Experts of a small language model: vocabulary 8192, a sigmoid router.
Below are experts of layer 7 (counted from 0) of a mixture-of-experts language model. Rows are named router (the router's row for the expert), gate (a neuron's input weights, with its number), up (a neuron's input weights, with its number) and show model dimensions 0-255. Each number is 50 + 10 x the weight over its row's rms, rounded and kept within 0 to 99.
After each expert's rows: "comes after" lists some tokens at least twice as common just before its tokens as in all text; "mostly gets" lists some tokens that are sent to it at least half of the time. This comes from a sample of Wikipedia text that the model never trained on. Tokens count by the router's weight.

# expert 15
router:45 33 32 50 50 51 38 52 44 65 57 43 14 63 41 44 55 61 63 51 40 63 70 47 38 38 67 40 50 34 62 37 61 68 49 51 60 50 40 67 41 44 51 61 46 56 53 62 55 51 40 59 44 46 39 49 61 37 59 52 49 40 56 42 45 52 84 49 54 38 36 53 51 51 55 48 36 60 63 36 39 48 45 46 49 51 35 54 49 43 31 56 54 41 57 59 58 48 45 34 55 62 41 47 39 35 53 72 40 38 56 50 52 64 64 65 33 61 28 51 57 49 58 56 48 34 37 54 39 56 55 75 47 54 60 57 56 40 47 41 43 42 52 32 50 55 48 57 47 50 61 27 59 45 47 41 53 48 49 37 33 47 71 56 47 54 52 42 41 39 33 44 44 67 47 43 65 58 56 47 38 67 38 38 48 44 64 41 47 51 51 70 69 53 51 46 53 47 52 45 55 50 44 38 55 37 48 57 56 57 37 68 56 56 38 55 46 57 43 34 38 51 45 35 40 65 67 65 46 46 51 54 61 54 50 53 53 51 59 43 40 41 63 58 53 49 55 46 45 38 57 37 60 50 51 40
gate2:32 49 47 48 54 60 49 43 38 46 47 71 66 51 60 55 52 52 44 43 56 61 52 43 43 64 47 52 39 45 64 58 47 62 44 42 54 52 74 42 61 52 52 69 64 49 46 48 53 63 56 40 32 60 37 53 61 49 67 47 47 42 50 58 52 54 51 38 45 58 45 50 55 65 63 41 43 47 69 62 58 38 53 51 25 58 41 54 58 49 66 49 38 46 37 58 67 45 54 28 70 50 50 36 41 53 47 51 49 60 39 47 31 49 65 49 35 65 51 60 37 44 42 33 52 43 50 56 46 46 44 34 45 30 45 50 31 61 38 48 62 46 47 60 57 55 53 42 48 60 40 53 42 34 44 68 43 36 46 44 42 51 63 43 63 46 40 55 34 58 51 42 33 54 48 52 43 43 41 27 49 68 59 53 49 53 50 68 35 57 62 47 53 45 61 48 64 47 63 49 44 67 53 67 49 56 49 52 68 44 41 60 51 58 50 52 43 49 59 66 43 52 33 65 36 52 71 76 62 36 41 50 37 67 52 54 50 40 63 51 60 50 47 32 44 29 51 31 44 42 45 47 58 49 54 28
up2:33 46 37 54 52 49 62 65 57 60 53 67 68 45 67 42 46 46 31 37 52 45 57 41 57 55 50 75 53 48 61 39 45 39 39 46 55 54 60 56 51 67 52 47 47 73 40 46 37 54 41 33 56 59 48 32 51 65 55 54 56 58 65 51 65 55 41 50 60 42 50 61 47 62 46 61 51 52 50 52 41 48 59 59 43 57 47 61 46 43 68 56 59 58 45 41 48 55 41 62 46 45 50 58 42 55 32 32 35 56 74 51 51 55 56 59 47 55 43 59 52 49 48 48 61 52 67 49 38 30 65 52 44 43 49 48 50 58 43 57 51 50 48 47 33 56 52 58 49 52 68 37 33 51 64 71 36 56 53 52 59 53 68 44 44 74 64 49 53 32 60 45 46 52 44 51 58 45 50 54 48 62 41 45 48 34 64 57 52 73 39 47 39 54 62 34 35 61 64 54 67 70 72 80 53 47 57 47 59 57 53 47 59 56 50 45 36 58 54 49 50 59 44 38 59 62 45 47 71 29 52 66 52 47 45 38 79 59 44 45 64 45 39 43 47 59 47 31 58 41 45 46 58 61 45 46
comes after: "\n", "6", "3", "5", "7", "4"
mostly gets: "–", "/", "-", " mi", " ft", "{"

# expert 7
router:40 72 52 41 73 50 36 41 50 42 49 55 38 52 49 45 43 50 43 53 59 61 75 47 63 52 58 61 59 50 59 44 58 58 42 48 40 49 37 63 44 43 40 80 61 61 47 35 61 49 47 34 42 59 62 45 47 73 41 56 41 35 43 49 35 50 49 70 46 44 43 45 45 42 64 55 53 45 60 56 52 53 47 49 52 54 60 53 32 45 38 60 48 70 32 52 55 72 54 60 46 73 56 47 49 41 47 49 38 49 43 53 46 56 45 48 49 58 67 39 36 59 54 58 53 35 32 60 43 53 47 67 44 42 60 44 67 50 56 24 36 37 41 42 42 47 45 39 49 55 40 68 55 47 46 40 34 57 38 50 53 42 47 51 52 46 46 62 47 52 62 58 57 65 45 65 59 48 55 43 55 50 32 42 48 59 58 52 55 61 52 67 49 50 59 50 47 23 39 48 49 63 69 55 61 28 46 46 47 36 51 58 44 69 49 47 51 66 38 51 46 60 57 31 47 70 39 38 46 37 45 52 60 42 59 56 58 33 54 66 38 34 46 60 60 64 43 45 41 51 67 37 48 57 46 53
gate3:42 49 60 37 45 62 34 44 49 71 54 26 36 52 48 48 43 49 48 38 46 55 45 38 58 64 55 42 35 49 50 53 50 59 58 49 37 73 44 36 56 52 53 50 37 46 55 49 49 53 50 71 62 57 58 52 56 53 45 47 40 81 46 52 50 49 48 43 45 31 53 50 49 46 60 50 77 35 48 47 47 41 46 44 44 52 51 36 55 51 62 63 57 40 55 48 49 58 40 48 70 34 46 53 55 44 68 44 51 44 42 42 40 44 40 79 49 57 41 43 40 61 47 35 55 52 44 56 50 37 42 58 43 56 45 60 51 46 52 41 53 39 44 51 71 44 41 73 74 62 53 50 54 29 65 45 35 37 15 36 35 51 55 50 55 53 64 30 51 47 60 55 45 58 43 67 64 66 35 45 61 42 48 52 38 55 57 48 52 53 49 46 54 41 38 45 69 46 54 54 36 45 36 53 42 54 45 50 53 43 37 54 38 60 49 41 57 33 38 50 51 49 46 52 51 49 65 43 54 50 41 64 59 35 54 67 58 63 58 53 38 65 34 59 51 59 29 53 57 50 50 35 72 37 54 45
up3:56 40 57 58 44 38 37 58 32 49 63 48 52 59 51 42 38 43 49 45 46 43 39 52 46 52 64 55 60 53 46 35 37 60 60 50 40 54 73 52 48 38 49 46 48 46 50 41 49 49 59 51 47 37 45 50 56 33 35 41 40 49 62 55 51 49 44 52 44 49 55 47 30 34 65 58 45 59 65 50 64 44 45 56 61 45 41 61 56 57 56 52 55 48 67 40 49 36 17 44 58 61 44 64 52 56 38 49 38 60 53 46 56 45 35 57 72 37 48 52 62 60 49 42 71 45 44 48 75 50 48 64 38 62 56 44 37 62 43 52 47 44 50 19 55 44 51 61 50 38 45 40 49 44 52 39 56 44 51 48 50 51 35 61 52 47 62 36 58 40 65 45 60 60 51 63 55 56 58 48 71 35 55 50 41 32 55 51 66 44 44 42 48 80 54 35 63 53 40 58 51 55 44 48 56 45 58 35 52 53 55 70 60 50 53 67 47 48 50 35 65 34 66 44 41 50 28 54 60 44 56 59 46 42 42 40 60 75 49 47 36 54 66 70 46 69 51 54 54 57 25 53 49 61 58 64
comes after: "\n", " |", ".", ")", "==", " ="
mostly gets: "==", "\n", " ==", "===", "====", " pre"

# expert 14
router:46 55 52 33 57 46 42 48 49 34 39 45 40 50 54 31 49 53 31 52 47 57 47 51 40 54 60 54 65 46 44 44 44 55 65 42 47 30 57 59 35 24 47 78 52 46 36 51 58 39 51 63 55 59 55 53 32 57 58 36 24 47 61 56 36 48 58 72 55 46 48 53 43 38 63 54 42 58 39 59 53 76 55 55 41 32 50 47 44 26 34 54 52 45 64 64 49 56 55 55 58 62 40 57 62 46 49 48 52 53 43 78 55 61 36 42 52 59 37 47 57 45 35 54 57 36 44 45 32 39 44 62 51 47 51 49 29 49 47 47 46 55 38 45 36 57 60 26 56 53 54 51 51 45 53 60 61 60 52 42 38 47 54 65 55 63 45 41 46 48 50 55 59 51 43 54 44 41 40 55 39 58 54 54 42 47 49 42 44 65 60 56 55 65 50 56 43 25 52 63 55 55 48 40 65 46 55 59 50 61 24 75 53 52 54 47 48 47 44 50 45 43 36 48 40 69 63 38 56 51 51 30 33 36 55 63 39 38 48 38 52 34 66 44 35 45 49 53 59 56 65 55 54 50 33 46
gate2:50 50 47 62 55 56 48 57 48 51 35 51 67 48 53 44 45 58 38 34 60 51 45 40 43 46 58 59 46 40 57 61 46 34 30 54 46 46 56 38 53 61 62 60 30 59 56 66 26 42 48 36 43 52 53 27 49 42 53 57 50 65 46 46 57 54 58 26 36 45 45 40 56 26 62 52 47 47 46 50 38 66 42 44 44 74 56 55 45 41 53 36 39 43 59 53 40 51 69 64 56 49 50 46 58 42 61 48 63 47 44 71 83 74 66 18 48 62 44 27 47 56 49 60 28 58 48 37 39 56 54 55 49 52 55 41 45 54 39 41 51 44 50 61 58 53 40 39 47 32 67 55 48 50 56 63 52 45 49 51 53 46 55 51 51 57 31 51 66 44 48 50 47 53 45 50 38 53 57 43 46 53 43 50 44 59 71 43 42 56 53 47 42 55 44 48 48 54 51 53 59 56 33 54 49 69 49 41 39 68 36 37 48 44 45 52 54 55 54 40 54 73 46 47 71 57 61 63 60 59 53 52 53 53 25 61 29 55 48 61 71 42 39 57 42 65 56 47 55 53 47 62 60 46 42 54
up2:39 51 61 62 56 61 54 56 69 53 42 44 61 35 51 28 46 50 58 29 41 39 36 42 64 52 58 75 33 46 51 47 35 31 25 53 52 42 39 51 54 52 65 46 58 50 59 44 44 44 49 47 46 60 40 44 47 33 62 56 42 74 54 50 52 52 58 47 49 56 46 44 53 46 44 64 37 59 59 59 51 67 39 55 52 64 46 48 49 56 56 50 46 67 53 45 52 29 53 59 60 41 35 59 61 53 28 64 54 55 51 68 63 58 46 35 54 52 40 39 32 63 43 53 46 40 48 46 38 38 64 53 60 31 47 45 54 55 39 40 55 52 47 60 55 57 53 47 60 23 53 51 41 63 57 51 61 52 48 34 75 54 48 46 51 58 39 58 62 56 51 49 57 46 60 58 45 36 63 59 52 47 39 63 34 64 50 47 39 38 46 45 48 68 49 63 39 56 56 54 55 70 30 47 49 40 62 51 51 63 46 50 48 39 35 72 60 46 47 51 43 61 60 49 46 49 71 62 52 39 44 53 66 67 38 47 42 42 37 50 61 43 47 71 62 59 43 65 60 39 32 51 50 47 35 48
comes after: "-", "|", " |", "==", " (", " •"
mostly gets: " Total", " Coordinates", "History", " MF", " Location", " Votes"

# expert 11
router:55 46 54 59 70 46 46 47 39 40 45 52 22 45 59 38 44 44 39 49 51 68 43 45 52 50 45 60 48 47 54 45 57 38 41 54 50 42 46 40 50 56 62 60 45 44 48 47 68 41 65 58 51 63 53 22 62 75 45 62 35 61 44 46 46 58 52 59 55 37 43 39 43 58 62 31 47 56 45 59 53 44 35 44 46 60 52 53 42 48 48 60 27 52 45 32 55 59 57 46 31 48 53 44 38 52 62 63 36 55 41 30 51 55 56 54 35 38 67 38 42 71 55 52 43 37 34 36 50 51 58 49 50 64 81 38 50 55 37 51 65 58 44 60 56 29 30 47 52 46 43 66 50 53 55 54 45 67 58 43 38 45 62 48 45 47 42 63 36 36 49 37 48 54 51 49 48 57 53 67 42 59 48 68 35 46 52 80 61 57 67 59 74 47 47 54 41 44 52 33 46 34 47 66 47 41 49 44 58 60 57 57 48 59 43 46 43 44 57 60 51 48 50 45 43 52 49 62 48 60 48 59 62 38 58 48 51 54 49 47 33 39 55 52 57 64 28 49 46 61 49 46 39 64 71 46
gate3:61 51 52 69 62 52 50 48 29 38 52 46 53 35 50 42 47 42 51 52 47 60 40 53 50 58 42 63 73 40 42 43 72 49 35 56 45 48 52 60 36 47 45 61 48 37 44 58 69 48 52 61 55 55 41 43 57 60 36 34 37 53 33 43 25 42 42 66 49 34 26 55 45 61 52 36 47 43 44 46 46 46 56 64 66 60 40 46 35 48 52 50 45 50 42 44 52 59 40 49 57 70 41 50 41 47 47 63 43 51 45 28 38 58 58 56 37 50 59 38 55 62 55 54 41 56 43 51 60 61 50 50 50 58 54 35 46 58 55 54 49 54 59 58 60 43 39 46 53 34 38 39 52 71 49 48 39 50 61 51 23 38 66 24 38 49 41 49 31 36 39 44 46 42 66 42 49 33 65 53 39 39 55 52 47 41 43 52 64 43 53 45 64 50 59 40 41 60 55 49 49 52 44 61 39 36 50 46 55 52 52 56 57 45 57 38 39 58 46 61 42 39 58 43 54 35 58 46 48 64 58 63 26 54 58 41 63 33 37 41 46 82 51 50 57 46 44 57 43 52 72 66 36 44 59 62
up3:51 49 33 66 59 70 47 48 35 54 56 58 59 45 49 38 55 45 63 52 54 72 39 54 34 57 50 74 64 32 48 52 74 59 43 68 57 43 56 56 51 39 58 68 52 46 44 58 65 47 57 59 50 40 42 42 39 58 34 22 42 68 45 49 39 31 41 55 51 47 32 49 45 56 55 44 49 47 42 55 56 50 59 48 58 54 50 46 35 39 54 43 36 58 47 57 48 56 33 51 62 52 52 57 46 54 54 71 44 50 53 27 27 42 60 59 31 43 59 44 64 58 57 52 42 45 51 44 59 53 45 64 47 57 65 28 53 56 48 43 55 54 64 52 50 47 45 57 45 51 48 44 49 60 41 61 39 44 59 54 34 39 55 26 29 37 43 52 33 34 41 37 47 34 48 53 46 41 56 50 49 59 64 54 40 44 50 51 71 44 47 45 48 47 63 49 49 53 56 63 39 49 44 61 39 35 47 59 49 49 55 53 50 29 59 45 48 49 34 56 39 48 59 45 43 31 36 39 41 54 57 58 24 30 52 41 67 45 46 46 51 70 64 48 63 56 49 56 47 50 71 54 43 50 57 65
comes after: "1", "9", "0", "2", "8", "7"
mostly gets: " century", "9", "century", "0", "8", "present"

# expert 5
router:50 59 48 27 68 43 54 43 49 50 43 41 38 37 54 42 54 51 27 60 46 65 59 40 50 53 58 59 41 55 60 50 55 65 41 55 50 43 54 42 55 37 53 62 54 49 66 35 49 51 41 26 56 50 76 50 52 56 69 44 30 34 57 52 54 47 44 41 44 34 40 45 53 62 51 58 22 42 39 53 53 49 54 46 51 43 39 57 35 54 36 52 47 56 50 56 52 65 34 48 54 55 51 51 30 51 52 26 48 59 53 50 52 63 57 71 52 50 57 53 67 62 45 49 31 50 40 75 42 38 58 48 64 53 61 46 32 56 54 55 32 66 70 43 55 39 46 34 61 57 46 74 60 53 48 45 56 51 41 44 27 41 57 55 54 51 47 54 30 69 38 60 41 54 40 47 50 66 40 50 53 53 26 50 50 61 45 49 65 74 59 55 54 66 43 57 53 35 52 58 50 47 45 56 59 52 31 56 53 52 41 60 33 39 49 43 50 45 42 50 56 56 65 50 35 62 48 47 61 51 48 47 57 49 43 47 51 31 43 38 45 63 49 50 38 65 69 55 50 35 60 43 47 51 53 43
gate2:54 54 49 51 43 48 43 44 62 36 39 52 50 47 47 45 53 46 62 58 53 65 30 50 48 68 58 41 50 39 74 54 58 43 48 44 57 52 48 66 46 78 52 53 30 45 65 45 33 66 49 54 65 44 53 42 62 43 63 44 47 51 51 32 55 54 36 58 46 38 68 49 50 53 48 44 58 46 72 49 52 44 63 57 40 37 53 62 36 55 59 43 61 46 43 55 64 42 51 39 41 60 53 53 50 70 36 74 48 32 44 42 46 53 59 42 51 50 77 53 68 47 42 47 46 53 42 58 55 55 52 43 60 41 44 39 50 46 41 43 34 51 34 56 47 34 51 57 49 73 48 56 45 52 48 57 60 44 68 50 31 57 69 65 55 45 42 48 60 55 56 51 38 55 50 39 54 59 51 56 64 61 41 56 55 50 59 63 55 60 63 55 53 49 48 42 59 58 62 67 54 48 53 64 50 56 50 54 25 56 56 45 39 57 31 74 60 44 46 41 46 56 58 51 29 50 68 50 50 29 43 56 65 51 71 45 37 57 64 57 60 39 57 62 43 44 64 58 50 56 50 34 76 70 56 52
up2:53 44 32 54 62 51 40 50 31 43 49 51 59 26 49 64 53 44 55 39 58 64 60 59 61 41 44 71 45 64 28 63 45 52 45 45 72 56 29 28 43 48 56 16 76 62 57 52 50 55 51 33 63 59 56 71 59 54 38 52 58 43 63 67 59 54 54 41 59 78 57 43 64 41 43 49 56 50 55 51 57 34 47 41 44 59 57 60 56 54 57 35 34 46 57 59 55 36 42 65 40 47 46 39 41 41 70 50 46 52 37 57 45 63 32 33 40 46 47 59 52 40 58 59 62 34 63 52 49 47 42 44 61 43 50 41 56 30 48 47 42 36 39 48 50 62 41 44 54 49 47 51 40 62 50 50 49 54 44 41 61 46 45 46 39 56 52 36 42 43 57 36 37 41 58 53 44 53 52 50 61 61 54 53 41 58 48 48 28 36 42 58 45 36 59 58 38 44 48 41 40 54 48 40 43 46 41 59 41 57 53 50 65 39 56 43 40 53 72 37 47 45 32 41 42 43 54 43 65 64 41 58 57 46 67 60 43 39 43 36 40 50 59 42 48 32 44 50 47 47 57 60 54 52 43 44
comes after: "\n", ")", "4", "5", "6", "3"
mostly gets: "|", "---|---|---|---|", "|---|---|", "=", "|---|---|---|", ")"

# expert 8
router:46 63 38 75 74 43 42 63 52 40 44 41 27 33 65 51 52 57 64 55 43 56 41 41 52 54 69 61 54 31 57 38 52 37 50 46 45 28 47 51 38 41 39 51 48 35 34 56 56 32 53 51 41 37 59 42 30 56 51 47 36 41 71 51 58 59 61 68 59 53 44 42 48 55 41 41 42 45 71 61 57 49 58 56 69 54 44 61 52 43 57 58 51 62 52 53 46 44 44 57 37 65 23 38 43 33 54 60 51 48 53 45 47 50 55 51 40 56 45 42 63 57 34 47 42 64 43 60 55 37 52 64 45 37 59 57 51 65 42 39 35 47 52 39 43 49 57 47 67 45 65 53 61 82 40 39 42 46 63 51 51 40 47 46 45 41 49 55 49 46 40 71 50 61 53 55 40 54 54 34 53 45 34 56 50 51 48 45 45 60 41 52 56 40 35 48 56 56 53 40 49 49 62 56 34 45 61 32 56 51 28 41 48 52 37 45 59 55 59 50 54 36 59 25 36 50 62 40 47 39 61 50 60 60 46 39 44 37 48 72 35 44 58 52 56 50 48 50 45 43 55 31 60 48 51 41
gate3:59 53 49 50 58 31 54 60 52 47 46 49 60 60 39 54 41 59 34 47 61 44 47 54 63 34 42 40 40 44 68 62 55 56 24 46 51 57 49 61 31 61 55 47 49 30 41 50 54 46 45 44 37 50 53 59 36 37 50 53 41 59 51 46 28 44 24 52 42 43 56 50 41 79 40 47 62 65 63 51 62 45 69 60 46 43 45 62 50 43 42 40 47 56 26 68 41 58 36 66 52 62 38 53 49 58 57 60 60 43 64 58 41 40 38 45 51 35 49 59 47 63 71 51 41 62 43 50 46 44 50 51 46 54 42 52 46 50 44 45 62 36 46 63 31 82 51 47 33 59 46 54 52 45 49 55 50 43 59 44 52 49 53 49 35 67 45 58 50 57 54 49 60 68 65 64 52 52 41 63 39 53 65 55 68 52 38 51 53 50 55 54 60 43 57 57 49 35 45 66 34 64 48 75 48 51 65 50 48 61 43 51 65 55 62 49 33 53 52 44 47 49 46 66 42 48 57 31 62 37 43 55 50 68 55 60 61 53 50 64 55 28 46 35 49 65 38 46 40 43 46 56 55 52 55 66
up3:62 49 51 66 46 34 51 56 67 59 55 49 46 62 40 57 41 47 64 54 47 51 40 52 57 50 51 37 53 60 57 49 70 44 44 49 63 64 69 61 36 52 47 59 66 54 57 32 78 34 37 50 58 58 48 36 56 27 32 48 45 49 72 40 47 40 49 53 56 31 36 42 43 45 26 53 50 53 66 64 49 49 67 42 36 47 50 53 71 38 45 22 45 56 36 49 48 41 41 46 78 43 32 59 50 32 39 53 53 51 68 57 49 55 58 53 50 57 48 57 57 51 53 57 62 56 52 35 36 47 58 43 42 55 51 37 46 38 57 55 71 41 46 55 41 49 61 55 49 45 43 34 33 61 57 56 57 59 55 48 54 34 44 53 40 69 55 43 29 34 47 52 55 48 53 47 63 48 52 57 56 44 56 51 70 53 65 46 54 54 48 66 56 42 36 59 36 52 38 63 44 53 54 48 82 52 49 39 42 41 47 47 66 53 51 57 42 54 62 47 43 43 55 41 50 49 51 48 34 59 67 50 50 65 43 48 33 54 53 70 49 46 52 47 53 42 42 51 47 40 45 59 54 61 64 39
comes after: " ", " con", " D", " syn", " dis", "cat"
mostly gets: " St", "St", "www", "segment", "ABC", "Flo"

# expert 9
router:25 36 50 62 55 39 48 62 66 35 65 47 63 39 62 29 41 62 53 65 22 78 52 38 46 50 58 51 50 40 53 60 55 48 53 51 49 54 57 50 55 44 57 72 53 68 52 38 70 42 48 37 40 51 46 37 60 46 28 43 38 55 54 46 38 47 53 62 62 44 59 49 41 59 66 46 47 50 48 37 55 49 61 56 59 47 48 47 52 58 52 46 50 59 39 43 53 39 46 65 28 52 32 40 49 43 57 66 41 33 56 48 54 57 44 58 51 58 51 45 62 62 44 42 36 49 32 50 37 48 67 37 40 62 49 47 50 57 48 55 43 38 47 52 37 46 56 50 61 46 53 50 37 50 49 40 58 41 29 30 52 49 42 48 54 47 57 58 42 61 35 55 57 56 43 70 45 40 57 59 66 40 38 54 44 49 60 45 48 74 56 43 72 56 52 67 56 30 35 43 41 75 55 61 47 52 43 32 44 50 50 64 36 47 36 35 49 55 43 53 31 48 66 41 46 73 58 29 47 46 55 42 49 47 48 61 47 51 52 50 34 46 64 39 37 53 54 49 51 47 55 41 63 46 49 44
gate2:46 54 58 48 61 47 40 63 71 24 47 51 67 43 43 57 30 44 48 43 24 61 47 66 53 31 52 50 49 66 52 48 67 50 28 47 53 36 50 27 24 61 30 50 35 63 43 61 36 54 59 54 48 50 56 56 59 51 44 57 47 37 47 64 43 37 47 50 48 47 50 33 40 72 47 60 51 64 65 49 40 52 35 68 45 54 52 52 55 77 38 63 55 51 47 47 35 35 49 47 53 56 50 62 56 68 50 54 46 41 57 57 31 47 47 54 58 37 38 44 40 42 56 57 45 46 70 47 53 49 36 56 53 45 43 44 43 66 55 42 60 54 49 50 45 56 46 70 37 57 36 56 51 42 29 37 57 52 55 61 58 58 56 57 47 52 37 63 54 64 54 49 56 30 56 45 47 59 62 56 44 44 52 48 40 51 37 51 56 55 55 42 54 47 65 46 48 68 48 32 53 43 58 56 45 51 48 49 56 69 49 51 61 57 43 55 62 52 39 42 49 35 54 30 56 31 54 51 69 53 61 60 14 51 34 48 58 39 55 48 51 50 37 52 59 42 49 52 47 49 41 63 42 55 40 57
up2:56 51 57 59 47 51 27 57 52 62 56 49 49 43 60 56 34 66 46 42 52 64 33 52 62 48 58 44 36 52 41 37 66 35 37 47 56 51 53 34 51 58 57 50 55 43 55 49 37 55 45 59 66 45 64 41 59 41 46 44 57 41 53 43 62 63 54 47 56 38 76 30 46 71 53 41 50 52 59 43 48 42 39 43 52 45 55 51 53 78 27 39 46 61 38 59 49 45 29 64 66 37 59 42 54 50 48 48 46 44 57 50 38 47 54 58 64 41 54 52 29 55 50 58 43 42 68 55 47 47 45 54 55 62 56 60 36 48 43 45 67 53 57 53 66 64 47 47 41 43 48 59 37 55 38 48 55 49 62 62 57 51 62 61 41 46 25 51 57 44 51 70 68 49 75 54 58 59 60 37 63 41 47 47 51 63 42 52 40 58 55 61 49 37 59 45 59 57 38 41 48 58 49 40 56 55 39 67 55 64 41 33 52 54 35 51 56 53 47 67 45 42 72 26 47 50 49 50 60 69 53 57 37 60 49 65 55 48 53 34 31 41 41 45 77 35 45 59 35 47 40 45 53 50 41 50
comes after: ".", " of", ",", " in", " to", " for"
mostly gets: " his", " that", " who", " their", " which", " its"

# expert 2
router:34 42 48 34 47 52 50 41 57 37 49 57 37 65 63 48 28 47 62 49 49 37 50 29 41 34 56 61 29 37 46 50 63 45 53 55 63 39 62 43 64 62 53 52 61 48 44 56 38 46 38 42 51 45 69 47 42 48 38 46 33 51 47 32 51 50 47 57 55 43 48 48 64 53 67 43 52 51 42 58 53 59 44 70 49 55 53 58 54 58 59 49 46 52 60 64 55 57 31 64 52 58 28 23 37 55 49 33 49 42 32 54 51 67 53 74 54 53 48 44 60 66 54 42 57 27 51 50 43 48 36 45 48 59 55 49 36 48 37 54 37 59 40 43 44 42 56 46 64 39 64 47 42 55 35 43 41 63 52 45 44 52 60 52 49 43 44 66 45 40 56 56 59 54 38 73 50 60 48 52 52 55 63 61 34 61 50 58 45 47 70 70 55 43 47 45 53 40 74 30 45 37 47 51 27 39 50 42 34 48 54 66 52 56 47 35 44 44 51 63 56 56 55 49 41 57 47 35 61 44 56 56 43 39 50 53 45 37 40 64 36 64 62 34 44 73 66 46 52 50 53 49 59 63 48 42
gate3:50 54 26 38 38 60 67 53 34 43 49 60 48 41 55 30 42 67 58 49 66 47 50 37 54 44 51 54 53 46 42 43 42 57 45 32 58 46 46 46 54 44 51 58 54 43 47 39 59 56 36 47 51 28 46 52 53 71 31 43 47 50 44 28 54 52 52 35 50 59 60 29 56 42 44 76 50 38 52 51 44 61 50 49 42 52 46 54 55 39 33 53 56 59 55 62 67 55 39 45 44 71 47 51 19 33 54 54 61 34 44 55 41 46 49 37 57 42 60 30 69 46 54 48 36 44 45 29 35 47 55 46 48 41 63 32 46 52 55 54 65 50 57 25 48 45 40 58 47 41 45 23 56 51 45 47 73 40 48 54 47 62 52 56 39 39 68 43 40 41 56 57 53 45 49 46 54 59 50 67 43 51 49 60 41 53 55 69 42 54 63 39 65 52 62 46 33 28 65 40 64 50 57 41 40 42 50 66 46 53 57 48 46 43 38 36 40 48 66 65 60 51 39 60 50 48 38 51 58 51 54 52 48 45 49 61 41 39 39 48 42 49 47 30 52 51 48 60 44 44 57 63 52 60 69 42
up3:57 59 48 69 58 58 36 62 48 48 47 39 52 31 36 39 52 55 46 39 50 57 42 74 68 51 47 54 52 56 56 46 46 47 39 45 53 47 44 42 41 42 41 51 57 34 36 46 54 56 52 58 49 60 50 40 42 44 73 59 58 49 53 57 54 43 61 62 32 57 37 70 47 48 58 43 44 42 64 43 59 60 41 65 67 57 29 69 58 53 68 50 39 49 58 30 40 58 56 51 65 44 49 54 54 47 52 42 60 46 55 51 48 44 49 56 58 60 40 69 40 49 56 51 57 64 51 69 76 57 49 47 65 40 34 59 53 53 43 59 42 37 49 56 56 57 79 37 40 57 52 68 45 55 38 59 49 71 57 48 54 52 48 31 48 55 56 57 53 58 40 46 65 50 55 46 74 45 54 25 63 40 29 31 54 38 55 47 44 48 39 39 36 34 46 53 57 46 40 56 39 38 48 55 53 52 52 44 55 45 52 47 45 42 49 72 49 47 33 52 46 37 71 70 29 54 71 50 36 42 42 48 58 59 53 44 52 54 60 57 50 56 34 64 53 44 53 52 49 40 60 56 42 34 38 62
comes after: " \"", " the", "-", "B", " The", " a"
mostly gets: " film", " song", " video", " television", " band", " book"